From a checkpoint of a small mixture-of-experts model trained on Wikipedia: 9.45M parameters.
Below are experts of layer 2 (counted from 0) of a mixture-of-experts language model. Rows are named router (the router's row for the expert), gate (a neuron's input weights, with its number), up (a neuron's input weights, with its number), down (a neuron's output weights, with its number) and show model dimensions 40-79. Each number is 500 + 50 x the weight over its row's rms, rounded and kept within 0 to 999. Numbers have three digits each.
After each expert's rows: "mostly gets" lists some tokens that are sent to it at least half of the time; "raises" lists some tokens whose logits its average output raises strongly, later layers aside. This comes from a sample of Wikipedia text that the model never trained on.

# expert 9
router:452472474462482415483562542476565448473445544430525566527533545476494566481449535451407443472534557507506514490484393457
gate3:517552570543511515455525449610516492509493460480529517485571398519485528421391588424492525503457413491452497490514463442
up3:435432482491419480490516492502462506558495602532381544452477529474507533426474518551555507514462561482527520558439448422
down3:446557621574484524550474500483593465529490523487589471517504522463493583490529418507490454544499519507555599565496562469
gate4:478560464399551487469477412511484475488514522495491497424565582500456557428484450492477477474530604519577475477495545435
up4:600553369479485528453533417483472528563494543537512489551457546498425532493555538549464493504558516492503614530405578490
down4:489515482450507557677564472462448533577409538440601469427484454480516477553589535421510502415536562492460561449489506510
gate5:427521421469504438449521477468460467511480515411490437468453497506500560531460432454516477570506560521446466488495360406
up5:501416405434550501484487480447442511471435494378488475516557481426523455586464499430457512575471575474441575557494481514
down5:531456466383582508576438624453444423496476446449468495592500554470576455446503469534542516486455515517422550526426494515
gate6:486512502466506575471470503489510487465470497437483440460539469513581487481506459356462485450558562472483519519464472556
up6:496590513439504571507483535415466406473479592474496478519559517494498479501529499473432477488558471486520493475494506540
down6:498542522546412560542562540445482486564444563532541533492555545443496477491495536457565430499582561567543419542549533514
gate7:542540469530488446552502468631544492503509424474623556426524433387533535428480553369552462484495451568609483509509455497
up7:564450457519508509519460470437463568455458492551556592518467496454458574521485438540467500479491527519505434510504416526
down7:465465480488542559555391557429485486448494544607508516529564487541516507538497539428498483544499559546414536386521559567
gate8:493467498524405462404468418569588468552579546454482544428577501466472519513478496462537403452484490509483500488486481428
up8:496493515499456525491483482522534508510444560572489516376635582516482600481522574469566413462427517527478507505453504420
down8:590426476492560524630476593545492434469522448538394574417472562544492481474536467492469553524517453537445481547482469538
gate9:443494520468556533527528488509579555523513541485546503463540548515529477465510517469464455433471423476470538520445491534
up9:513410493513547506366498524375417489536575562458520537526459478503514578522507441502491557504534440484483474550526576524
down9:554570552562496455483530426611526429433556510450499589501456562461622451425503511530463489577534460449546514439461393412
mostly gets: " the", " a", " The", " his", " p", " an"
raises: "est", "y", "att"

# expert 3
router:487513525498453510575416448489412542514462461541466522580421461479560456490539489496473513484469582468513442511449511536
gate3:428493569491550549493487461576463523530420542437574388528478609524589400465447503489492532454544530525446446487450467509
up3:501475478510512583520601527451458464504527526503527595467587398464559496465448475458583496516527474503428443537552523539
down3:560538454494457577490520517534518569572446480492522436483518429493520509525570523551464496430451579431455562479526540513
gate4:514485530477511608492449552521375518544516520540480598420574454514418479511551590479476521479474586558507597505492384546
up4:621461493595432451536525529511557582491395561438497417420538467616447488578498463505418438552446598526530462445476490537
down4:548527485432476518473487588404399392502484621616569464490387545445504493531522505521464529492601450494432508480613540518
gate5:565558536389582497553510505493476487556520575506451548525518503430390523525549478435546494476398409538604548480532426459
up5:557525504474485537586429557519468498576469573451506580525558370452470431471583560481494560520494479554600437423578405465
down5:519556509534557388449511602480427464460472486397597499539552346452595472450596499512486514519426466507472518566456535479
gate6:558410498485435497460462542504425546544530441519422582489536381552437528495470494498493495535420497516405446442473548536
up6:499451508501478514462450528449435464524546468502516455534497421502573511407423516499519475505457529521480530575506445566
down6:449584531476551530459595537476508462439488500368478516511504520609518485594522566563551492455478503455499564550516463502
gate7:446509485539512489546398596645596505507387556467513404550435442518529566598496437453408468562536473499487430425427460488
up7:449508539548507582540484535541431419572393548470581426478494572505509591625507424464493498503594586473486501473521444454
down7:625470560525492425504533415516535500540542467512557470527506583528484458544363515566508526524541568559512555432529439499
gate8:489558508493497627501454413507429488434529529508419539463450499563668522558510519565546503491401528506454523456556476415
up8:537570556534496558578437506519473504428481549484516494524475507531574495573418486542485473472442487489564569515517495463
down8:436439512580478464587548514549448475512514461587522480511521406576394396537437443435532487389504495440528432477456484546
gate9:501460502528488541569520421473514528541582477539459511485522604379552478608392506520495545447504593445450428543529485439
up9:515501513501516520474542592523473491523454530541596583497478500499563534617598432485478470475417540536518447556465505413
down9:476497425497479429529435389406401610575502563511551571470506402458524509491472412533495460530517503499474518446542535491
mostly gets: ".", "\"", ".\n\n", " but", ".\n", "um"
raises: " They", " =\n\n", " That", " He", " However", " On"

# expert 10
router:573573502386443577526579568525486485461462586545543451444601498405509475504544591595573582556468501495469561562462550422
gate4:565500507511553535490533498510456479475502474501563533511531468498457456612462515417550513521473466526499515490614474548
up4:520510549524601533495509511609516561460469547452491483433614555434468529545531562546440523410453613523430519568448554530
down4:490413490561474493420511526506588588496431471477517495485525500397488468520578449421483547518547450503422454536501534447
gate5:546497526462552561467565590481494505562572563458505544484525401467445435607491408532519555554472440582557548566458535447
up5:431413512493471438481490481516475450490515419595549476533441537495549471529560541502513523516576544455487517488494509503
down5:486527406555540471488536475525422487580609505442486549457458569486504521494563445542373401490471524400464440470494480446
gate6:557485462463546481472424507586506509426462526456503411488513611487446462477531522550571487379502429464553459528673435432
up6:522525478545574393558545484565492490419534479500524401480514512485463495493504454559525549549526514462533567592670496442
down6:470486513620518485492566515585493515554491534476382538440545519456567425478463435538560510511501465601520537512418476550
gate7:521548450434511463496532501474514436522408539545476431440470511546507517515462469405450518494533611436485436467432526388
up7:519576458520487569462501525508571471521453535579502419470485497550582502545445526607475446480540597509476547480452502518
down7:494516473560562501715491484523491459395578432458467460515436455523510524427502487589530503502519429561536511441496499550
gate8:511487481400453577478508537463524516516503536552546495460430509530453557589488391529463486597474530552460466563531506466
up8:535461490514502502434437416449440516432488532515453539478485491477493501497579578488566517559465631479531532489479444476
down8:410564469494467489568653562484393472491547514556480538480525515508534473541484538544511522376447480516505532466507569425
gate9:533596475449491569479453502581468439527442485502502432470559527482435520591490503581506491525534493568524478504537497530
up9:695465536509515530582488478548492496514561488538506381514508479474478543485486612457526471558445527594462521586524477540
down9:455516473478500434512417461494473497570403462514502489442558537526529494556556431497514516479560433439428514551598471571
gate10:523552537480455500437537510480494500501522513558467512489542618474530460464483531507501541542536474484468526507425365513
up10:553531439518496551474492560495510565445478547540522450429490474476587493544519513626440465390539499437419524493555448530
down10:636397426466459421410476453444527494633493484509561545556472432561559433548519500423522536474569481547478541536498431427
mostly gets: ")", "%", "]", " used", " kg", " those"
raises: " being", " among", " in", " |"

# expert 6
router:513493510539461544536551538446584485525466449553521520473523550507407487550479457473566408575521411575436559419469509478
gate3:493510487408548489473490495436509502559501498513486534493534512520549578481475511414575445560433461533542584479511472532
up3:473500422443577450458483535501433480499560509491411577429456465490540476508555510409593577500547507414487483498454446487
down3:542578444571524492526545427530489518492510502458564439485460530458476533404446472504458459558490492503520493486483479439
gate4:473516441465505540529452608479496518489479522516558473589532470502458536550475528539424540484482371491566455475577385515
up4:383449454377503550618546506432493439517406465457501424588524497552518473484472472526413473564508398565478545453586504456
down4:511545551518581567503587524477444614517521468552633446487475564513426473555540462456587449458424427534467433508458522414
gate5:440502506505509477561526497525474486598458466536484551443419465534463530426491531523411496477478460475480441495484541507
up5:548397432466514466486510521534366461571522543542471521524432494500473513471477522475519438383505511471517459488504567432
down5:391547461592545513463451494432542500552522508479515472393564459500478542570492480502635511497549541509425622496380533547
gate6:515523431564488530534437526536422539522493514552492456522465454458542478534378526555568541573474447478495565465555468511
up6:552450483483510502590454457528463552543444533534538501429489543489464578535411441590458456617482488524483460452489351449
down6:472498488563492561500544592535456459430491449445513393418441472424434423460405462412505508443600511602443514502495479433
gate7:452576454523559508547515585466556476519423484464482526539478493400562553467438521529467432501382513581440517512554460563
up7:440492437474426574529509647420458458504569538458503485472578482499577532408472542571529513561499512680491434495548488504
down7:559439472615501576335495447448482579478507446534557566522479460579464528492517485534522385547519504379437497439534556447
gate8:456442624594529552406518506511470575501507451465483467456530604532545510451414531435465557509432441498457453449556587492
up8:441512454458548502419615428500539507497469510560478609674531520520507509462452498568474518384463529467534441522536453480
down8:404546586521497499394515471464423539549499496487484477497446501478538472489516426477580535486464447451404497507479483519
gate9:418451478545469521448508498573509434520498561485510542473488426384483476539494462547501366511494481522437454507510542488
up9:567571425450546553471597567540523526587517563453546522457640513458541554463495457522447493528462526519552562498512517457
down9:554491475502576507470533564537511477444453539513499480465514514451532539539427462489585539460489477531557531511452611483
mostly gets: "b", "h", "p", "k", " m", "th"
raises: "en", "i", "ol", "ed", "old", "at"

# expert 4
router:472605521439398467495545527500547400520506615454535495424458433505544510497465491486476480493529495491540475429488496502
gate3:458454497439562463481427434601553481520499517382518408374533613512563574483522500543523472472467469563475562664547514433
up3:531428480429509548533439481493458608554462485585511513567527458461453372504547546428517564526461432481451565506538515513
down3:539480523534581610527494458554487523522506481497465469416530602605507504634435514531453567585593571541569492569508546553
gate4:437498434475526533491506486539552472535482567480530500540437469537640527503505522507410450489478591560569556479451482450
up4:452468567521461498531555456532499506512538553516565504491538466619472432481463455475432447568434538582509568490464457488
down4:528563423528449415518532620504453471475539474454477543527516538448409484521478493505505522506545478442485501520545503551
gate5:511514541570615440520518501447549474572575490490509460534510495579514467529348509470684451496572473505586513535525427587
up5:431489508574534449569532479536509468489540438393436489569471468443393562607573404480478491493453420495518471479455371499
down5:383466491516480458467498490531559488547530550542589487447496461476495485497602536487480541535571510477472543463383527517
gate6:480539552542562568405491505455554500522562528552474449583414498571554587437539412572470437490483506494527488484481562546
up6:495512523508465574470467473546527505515600494516450551566441442521503569488590521557303459495598532511388502509425510522
down6:393517562452501467625583478485458450519452519595493535447545434479569575540510533451515528475455479483489419501507521483
gate7:510403450666491519468430375620533451473511594465442535451566473573540567504572457504453493546524522506598530479539469540
up7:497454493490466469431442437446541494478500413487483471498541529562550443422589503547513519529506651465567603498437447565
down7:553393482424519453520508419438526538493468499546441584490373456457451507528523515442435492529517511544448534478489552565
gate8:584547524533553469410452524445573534508565570499397516479499530419480449494511453481515510571425580563483491520574507534
up8:521561472508524561491489505505586441492566526497341521468447493469411453506532505478521480646436603492452515536522543531
down8:467534602528484482593524558500529518465478488540483443569460444486360456501550579399419517525467534414507456421522452489
gate9:510510442490527465547538498472450492530438520454516417479591482506577483612443532571537545434491520475533542551384495493
up9:441438499438451370475590466485468536534462621571454518459560549531533476515525608568451537473521463479513517458414494519
down9:501575488602497480466479489550534535508580492400442555494467588489368532445467440454538429514496527469474483509544497447
mostly gets: " P", " (", " \"", " M", " L", " F"
raises: "P", "Q", "IC", "I", "M", "BC"

# expert 1
router:480534505558583491480412567525495573495592429539480546564460509514469466389532473481514463475495472431420463530445543562
gate4:556494541438509472467445503496525501520382482528440581536480483505502508476482479556490455477372509559449580518448470477
up4:617487467501579446425559490591617522534525427524509460482502529485464504564475513506466503445492528486452515484514620541
down4:590416520558483537552531454578480488540565516504517471466568469603584563529495553546453485497452467481504379556511490469
gate5:398538491557532480377415477506477532505512486494457512518450479544485540549568445444484377506501426564432554532587515491
up5:509590490547552448505499465576550532503484469483460573526419471475451513474572597428470435559356429578480478435520510417
down5:502557443573508493449589536549413530585582513515610476381535589475446422458515438478524496499471483403518481537541428479
gate6:534500474550493517445550518558449497568530457488502547486490446511497523464506554488460581454497556441497575590466474602
up6:409481413565440527487414448558510586585491536403505496464502566526533452555479445508541462437541515567437502491495491499
down6:474524520407582452579481521475436435426403532549507405501480514473530496521450550481581580485552551516476455496529515480
gate7:510549474489436539425438510567485522517441458407572449514574557472447426418458487462512521525448551505519416508467468498
up7:503559473528462472484522498512532492468497528481426441477539495454459554532449483434559461435454461537481463482459488480
down7:529466483558536519519556479497527415458530521438513492491516653509533472393481558532521540496471524577481532434553459515
gate8:482527548486516501605519530560371417372466466520423485627516567450504523570487593465469422552538476490465506494496471420
up8:419474450405525558441476536503576448386559564478544503485526538499491572587506476545461441537533489492485481493477536484
down8:509480455522490411534489568456606527525506554484563518503532595489508401424500398541515564470546500505480520554502496565
gate9:494519492561543507473451511453514501461477520582500528536579511529511583456530525398465522544454403467417456480492592503
up9:496512540458587453433500396483534493586559531452484535453470556514426567579487427405495590505467579508502522444596523567
down9:451429538429483512515471563537502483603467509446412425525450463475465503546480539479469438519568467423521480553506526473
gate10:529448435522456456465448585499523377574509522515462507531508605509511513604515554484532485485484497560488507480544504464
up10:513529570473518485502414504447571368497557546379562539511458589539493520449528470401470495533442438472409606533507461516
down10:495537496549566581577480539435488531454394506482418499419484454518461470481499505456483480495523550517451551577446503564
mostly gets: "ov", "ust", " David", "ut", "ood", "old"
raises: " of", ":", ",", " |", ".", " to"